Weights of a small mixture-of-experts language model, trained from scratch on English Wikipedia.
Size: 8 layers, vocabulary 1075, 17.1M parameters.
Training: a variant of Muon for the experts, 4052 steps.
Below are experts of layer 4 (counted from 0) of a mixture-of-experts language model. Rows are named router (the router's row for the expert) and show model dimensions 0-39. Each number is 128 + 24 x the weight over its row's rms, rounded and kept within 0 to 255. Numbers have three digits each.
Before each expert's rows: a language model's description of what the expert responds to. This comes from a sample of Wikipedia text that the model never trained on.

# expert 25
It responds to: Capitalized cell starts. First letter or digit of an item right after a pipe, dash, colon or semicolon in tables and lists, like Record, Deputy, 340.
router:129177099101134098095117122139114148125096090099119093083135144129137140139176119149100130115164155142109112152117125118

# expert 54
It responds to: Prepositions and year digits. Prepositions like in, from, during, and final year digits or colons in birth dates, Born: and table date cells.
router:096135106148104132160122141119134090157126094153128129118174151077118164104126118153074164141119131138120089107136114122

# expert 12
It responds to: Early word pieces. Second or early pieces inside longer words, often after a prefix, such as ul in expulsion, am in disambiguation, sup, pres, Al.
router:142097124124088124154155064121149168132137134159125066132111100119163102122081120084136138102102159110090134110117091131

# expert 19
It responds to: Table cell endings. Numbers with trailing space and word endings closing a cell in pipe-delimited tables, such as Result, Votes, Notes, 10, 13.
router:135140086103095055089115087138155114156131129115096125145161168108103113168162109117107104145145134117105145148074153119

# expert 44
It responds to: Mid-word function pieces. Second pieces of common words after h/th/wh, such as "ew" in homework, nephew, "ow" in However, "ere", "ing".
router:130120125172167153121090150134157149113129158111138121140104143140117142132138098115111148162151134084124073095117149121

# expert 13
It responds to: Word-ending pieces in lists. Final pieces of words before a colon or line break in infobox or taxonomy lists, such as Superfamily, Coordinates, Mathematics, Years active.
router:139179177121145152131140139147129076058142134143125185119139119162123146117097132114121082165132098148112126129159129168

# expert 15
It responds to: Capital initials, name starts. Single capital letters or first pieces starting a name or word after a period, pipe or colon, such as A(wards), U(SA), H(is), -smi(th).
router:110174115126159091137161113090090152110109085095125108125126098165123125122129134091158156093089147153106134105141106121

# expert 60
It responds to: G and th pieces. Word pieces g, ig, ag, th, Th, wh inside or opening words, such as Reign, perigee, manager, three, while.
router:098077152097102107127112160091110136152126074114140112139165101120127125126109139130111137091123146137133132125153137111

# expert 32
It responds to: Word pieces after S/St. Pieces following an initial capital or abbreviation, especially place-name parts after S or St (San Marco, St. Petersburg), plus "New", "United", "Inter".
router:177113132169131165126105135103157115124091117103151161159126121164124136151083170112124091108145166193098131168141161151

# expert 39
It responds to: Statistical table cells. Pipes, brackets, percent signs and digits inside demographic, climate and election tables, such as −20.0 (−28, 13.03% |, Can-di-date.
router:127113114172097107080097130106115132117134094131101104119108123093102082132153098137081131154162159103142163133118127089

# expert 55
It responds to: Single consonant pieces. Lone consonant pieces b, c, m, M, B starting or inside words, as in Urban, disambiguation, excellent, body, Mercedes.
router:141124133108121136142115105117137117100114132117118074156073161134174125083110180162094131089123116144148134160091142141

# expert 5
It responds to: Name-list separators. Separators and name starts in lists and tables, such as |, /, –, = and foreign connectives like y, de, i, in sports results and credits.
router:134155115108144110147131122144126152134102098124135121114123116145138118123142097111171138095083156145117104123138080132

# expert 53
It responds to: Letter i in names. The letter i, in and h inside names and words, often after Ch or k, such as Ch-i-plin, Beck-i-e, commerc-i-als, and diacritic bytes.
router:137086132112135145123135108131132148092133153113164097113086149143182123146113157125079122156122084077151077158166119109

# expert 29
It responds to: Consonant pieces ch, k, w. Consonant pieces like ch, k, w, st, B starting or continuing words, such as Ban-k-rupt, Laun-ch-ed, Ch-ina, pre-w-ar, B-attle.
router:156147134114143126196134163128121117084126146127162161117141108157155103124083189140164149113156094128101091126106140117

# expert 27
It responds to: Word ends in person names. Final pieces and separators that end a given name or surname in sports tables and name lists, such as TPE, Nikola-i, Li-am, and commas.
router:148126147148109114120126151165124120148113139110125146146156139116093139141133129107143132130088121130173132137143123105

# expert 40
It responds to: Lowercase word-initial letters. Single first letters or onsets of words split off, such as l in second-largest, t in taken, fl, pre, re, N in Naval.
router:149125172110125120144117139127106148086102166137142126119097086137160143153101154120147121120133102103119119155108106129

# expert 43
It responds to: es and ic pieces. Mid- or end-word pieces es, ic, res, tic, often after v or c, as in themselves, analyses, Quebec, effects.
router:134148116146116111112145097155121147127122127102087171117100131122115121068129124158139131107155150064123158096166107132

# expert 61
It responds to: all/ell pieces and auxiliaries. Pieces all, ell, oll inside names (Vassallo, Counsellor, lamellar), plus has, have, had, and commas after list items.
router:166089143136198105161175170108141149103120106115126136131101155093097148127144108147151135142148130158109119141131081133

# expert 51
It responds to: Table column pipes. Pipe separators and divider rows in wiki tables of sports results, election results and statistics, such as Pld | W | D, FC | LA.
router:173126132132122137121073141135092132071154106157123127107135135108105136144180126161134120128126149156138156096117103113

# expert 52
It responds to: Letter p pieces. The letter p or P and p-containing pieces inside words, such as Ap-p-earing, Pres-p-a, tor-p-edo, amp, app.
router:116087126121091163119181171184116097117105151124139088089110144146138127064121106127134136147159121126106093116127130127

# expert 45
It responds to: Prepositions and label colons. The word of and other prepositions (for, between, from), and the colon after infobox field labels, as in Language:, Conflicts:, episode of.
router:088099149096128106137156118129145108136133094209114131105132137134141140146159104180085118122130148125120132137137141110

# expert 24
It responds to: The ir piece. Mostly ir after f, g, th as in firm, girl, third, plus word endings like first, that, st.
router:128146113110102136117097097166120110126126186180119078147094135158121123106158118126162122100144172149161105116128137087

# expert 35
It responds to: Plural and verb endings. Word endings such as -s, -es, -ers, -ings, -ed and words like was, their, its, usually before of, and, in.
router:132163139111161101106129110139134127138132155097141125129115143147108124091104147144147126145130130137147183163136129112

# expert 38
It responds to: Letter f and fragments. Single letters mid-word, most often "f" in compounds like firefighters, traffic, Scientific, plus "if", "ef", "graph".
router:139142127144177112147124181135110119100123137134095136125128125113097146126130157125109112173111100105128133116092131142

# expert 62
It responds to: Prepositions after verbs. Prepositions following verbs or participles in running prose, e.g. to, on, in, by, for, with, upon.
router:112146142116112141128117144151120122172137121126157095151163129104153138110172141113084130125118175121156139127132100091

# expert 16
It responds to: Digits and lone e. Digits and number chunks in years, measurements and tables (195, 18, 7, decimal points), plus a single mid-word e as in decre-e, rev-e-aled.
router:098115131109118108140163146153125185075077112113163096110086141127155134116118121143122155125122136134162152098139142142

# expert 28
It responds to: Clause-level function words. Sentence punctuation, paragraph breaks and core function words like was, is, which, who, has, especially the copula after a subject.
router:113116150159142146149124138150144163145141098140157164142085073082166126114137120121123124148121130107155139105127137100

# expert 48
It responds to: Verb inflection endings. Past-tense and participle endings completing verbs, such as ed, ing, ated, ered, as in described, found, showed.
router:141126130135124123137078102147154139156147142133143088152155099096107135109094096102127150150134141132164113079128092105

# expert 58
It responds to: Adverb and word endings. Final word pieces ending in a space, especially adverb suffixes ly, ally, ely plus also, not, only, as in accurat-ely, slow-ly.
router:097097114113116093111108122143148108168153133134124136134115134168097134112104116151166118120133132154080110120126152161

# expert 6
It responds to: Section heading markers. Equals-sign heading markers closing or opening section titles like See also and Plot, plus mid-name word pieces in lists and tables.
router:124162138140117130125087109113122094119129137108135138121113129113143167091130128091112169157162083116106107132138132162

# expert 57
It responds to: Years and inner syllables. Year prefixes like 201, 199, 197 in date ranges, plus inner pieces like is and ers, as in Upr-is-ing, v-ers-us.
router:151158111108116095110107153101132132117130106131135097160127137153112160115127111163116136131135106164157146106140103146

# expert 46
It responds to: di and in pieces. The pieces di and in or In, both as whole words and inside words like Hin-di, di-esel, Pin-di, s-elec-tive.
router:143117085125106155160186154150131144129128104145139090101168157142124144150114101122144152144132127100124139119087107139

# expert 47
It responds to: The piece el. The piece el inside names and words, such as Abd-el-jabbar, hims-el-f, Infi-el-der, plus apostrophes and year prefixes like 200, 201.
router:117109138121136140119124124124130114110165146119160143169141156128165083081143138114174159117119123108117095128144091131

# expert 4
It responds to: Mid-word consonant syllables. Middle pieces of longer words after a prefix or stem, often vowel-consonant like op, ev, iv, jec, as in re-op-en, equ-iv-alent, e-jec-ta.
router:088116117138115150129157161117142124081125087121139126127143107111111123143100174121085126139114164105159157083073143151

# expert 36
It responds to: Conjunctions and subject pronouns. Clause links and subjects like and, to, he, she, they, who, plus ur inside insurance and Euro.
router:081165152167127170127113113132141161097142137107136136157156081100138163105154144150128082127138138121181160150142173168

# expert 0
It responds to: Word-initial stems after determiners. First pieces of split words right after the, a, his, such as pl in plans, pr, serv, Com in Comic.
router:155107125145130129160153085055145102065097112166139139110153120160168144123094143122096150126126154125131150147094123120

# expert 21
It responds to: Mid-word vowel-consonant pieces. Middle pieces like at, it, ish, ut inside names and words after an opening consonant, as in Mor-it-z, mar-it-al, publ-ish-ing, The-at-re.
router:160139117127109163153120146142092094071146126107130155148121172136120115162068159148139099138125100085108125128153139084

# expert 59
It responds to: Infobox fields and compass directions. Compass words and infobox field pieces, such as northe-ast, northw-est, "Genus:", "- S-ubdivisions", plus commas and slashes in place names and pronunciations.
router:162106147106119166128134148138137128125139114095133150128100123141115079152068105121162078125115111143120133130144124149

# expert 22
It responds to: en/an syllables. Word-internal en and an pieces, as in maint-en-ance, d-en-ied, gard-en, V-en-us, plus some capital letters starting names.
router:084126139155135176116101068139108139111157149120123162107085145132099094152164098134116135149156143133195149126093127135

# expert 1
It responds to: Determiners and table separators. Words like the, his, their, this right after prepositions (of the, in its), plus pipe cells after names in tables.
router:139121129142138107155139143152097104131148093177143144154123103119114128137148135132115149093123128104110141129148088159

# expert 49
It responds to: Digits and final d. Digits inside long numbers and percentages (3,718; 18.29%), and the letter d in knowledge or filled.
router:073103083122120125129120103061082102075126157157131122116124114145122149103133135088151094139139126175095147095141140154

# expert 42
It responds to: Verb stems before suffixes. Word stems or middle pieces awaiting an ending, such as follow, includ, play, produc, and or in short, George.
router:120124109134151082098142128150123158115085140106162146153150152112147128101107137123104152143078167140099135148097142165

# expert 7
It responds to: Mid-word vowel pieces. Inner pieces like a, o, r, or, an, mostly after accented letters in Hungarian, Czech and other foreign names (Kapuvár, Šárka, Socorro).
router:149128075106141130143092127129139141125108127108133143116138147156157155162083115126147125142128120080157134142130143103

# expert 56
It responds to: Pieces after capital initials. Second piece after a capital in proper names, e.g. "ss" in Assam, Assembly, "overn", "eg", plus South, National, United, month names.
router:172103099151099133153089125079095134137108130123082081108130121087095167133123136164142097122114087162144121147130148162

# expert 18
It responds to: Letter u, nationality suffixes. The letter u inside words such as eventually, league, studied, plus adjective endings ian, ish, ese, an as in Russian, Iberian.
router:113100131126140146136157163120125080157147061105106111129114181147146096131148109092116143122168113128109105156107130127

# expert 37
It responds to: Pieces after m/em. Word pieces like per, er, or following m or em, especially emperor, hyper, plus scattered pieces like Man, Moody, mm.
router:090131095130101164119150103163118133116109152123131119163118140158146133102170115163150116104146155165137168130130130130

# expert 14
It responds to: Numeric punctuation and months. Commas, opening parentheses, dashes and slashes between numbers in scores, date ranges and codes (7–5, 2002/438), plus month names before dates.
router:094143169131176127119164152105104123144117113136121113102169145089132131125138137108143107108125125141161106120152172092

# expert 20
It responds to: Name-internal vowel pieces. Short word pieces right after a capital initial in names and words, e.g. "om" in Rommel, Thomas, Romanoff, romantic.
router:078124093123125104149126168145132104130109091104126109102155154129131141133154169115072154119095118088075125134112131133

# expert 10
It responds to: Word-final pieces before space. Last piece of a word ending in a space, mostly names and proper nouns in tables and lists, such as Detro-it, Trufanov, Stevens-on.
router:169123100136107140131134105128145100155127147130113153149135148115087115081125134115156127097109102117163086141135118123

# expert 3
It responds to: Word-final pieces, CJK bytes. Word-ending pieces and bare spaces inside names, numbers or formulas, plus raw byte pieces of Chinese or Korean characters, as in 西城, 서면, "ar", "ave".
router:141089137083153109123078117115156158157127155131142102117100123104139127147094177112171089089135102096108162080114155158

# expert 23
It responds to: Infobox and heading markup. Line-initial list dashes, table pipes, == heading marks and coordinate symbols ° ′ ″ in infoboxes, such as "- Location:", "- Born:".
router:133138155132098113124146145092087132118128133152101155119150117154142147105123092144103146150157078128126113166172157161

# expert 9
It responds to: Word-initial consonant pieces. Opening fragments of words, often capitals or c/st clusters right after "the" or a heading, such as rec(eption), Di-rec(ted), Sp-ec(ies), St, F(ame).
router:160166154154122081137141079126101185112149152156095107117161123127164058108105165133121142124109151122153116128144108081

# expert 31
It responds to: Punctuation after numbers and sentences. Thousands commas inside numbers (265,612), sentence-final periods before paragraph breaks, percent signs, degree marks, and sentence-opening It.
router:175142112195122124087124145119113156111120158137097159143108145102099096153111065091156104151148128105145164154107141114

# expert 30
It responds to: Determiners before nouns. Articles, possessives and determiners opening a noun phrase, such as the, a, his, their, this, no, each.
router:155106170135115129157142122145094129150149106170150138138094100115112077162150123139162112097126135105123119154120123155

# expert 63
It responds to: Adjective and verb endings. Adjective suffixes like al, ial, ous, ical and endings like ted or ting closing a word, as in marti-al arts, division-al, Suppor-ting.
router:119119170141116139102119079106130077163152116120072099135132098155103072167142125107166146121086090164114112151139123130

# expert 41
It responds to: Mid-word pieces in common words. Middle pieces of ordinary words after a short stem, especially Pr-of-essor, acc-ept-ance, tr-ans-ferred, M-ember, cel-ebr-ation.
router:159102135120086159130157129179171159135091164128100145092148134147139134105118156125088148083140092118091113123139132113

# expert 11
It responds to: Word-final pieces before prepositions. Word-ending pieces and common words followed by of, and, in, such as ter-m, fil-m, m-ember, feder-ation, first, two.
router:153116148133116132155166081124128100142138175123152115124128159118106084141149114133135099098134105132125104150096130141

# expert 8
It responds to: "ar" pieces, table pipes. Word piece "ar" inside words and names (Caernarfon, Commissars, Large), plus closing pipes, parentheses and final digits of years.
router:071146095110119135105109117085102137124173161087132133159079113158157148086127171168122138089101115133119159135135124101

# expert 26
It responds to: Noun suffix endings. Word-final suffix pieces completing nouns, often before comma or period: -y in cinematography, -er in Manager, -sion, -tion, -ment.
router:097117137126164108117126123125134130121048143141144162106119153142145107137106121108143108157135111094096101147108120177

# expert 17
It responds to: Short pieces inside names. Short letter pieces early in proper names, often in sports tables and schedules, such as W-e-ber, Y-er-evan, O-sh-awa, F-al-cons.
router:123171109115128128107113129138137138104088136145117152119159147130118165144131158129102110158127164146130137119110144132

# expert 34
It responds to: Capitalized name starts. First piece of a capitalized proper name, often a person or place after a comma or preposition, such as Fran-cisco, B-rooklyn, Nor-tham.
router:151174140151170167134092120151138126110117108124146106119135085172095117170130155107140147133084140168156142143149078131

# expert 50
It responds to: Word-initial pieces. First piece of a word after a space following "to", "and" or comma, e.g. "er" in era, "con", "num", "bec", "dis".
router:092123118111154078179109068116101159121094131139130105120117100103157149141110123106145149171100151138101123095080143117

# expert 33
It responds to: Letter s pieces. The letter s or S, both plural endings and word starts, plus some digits, as in production-s, T-s-chaikovsky, Mr-s, s-everal, S-porting.
router:063156159087103108129101117128121158106148110109136132165113144132159097180156136150184173098158140140162143138159102168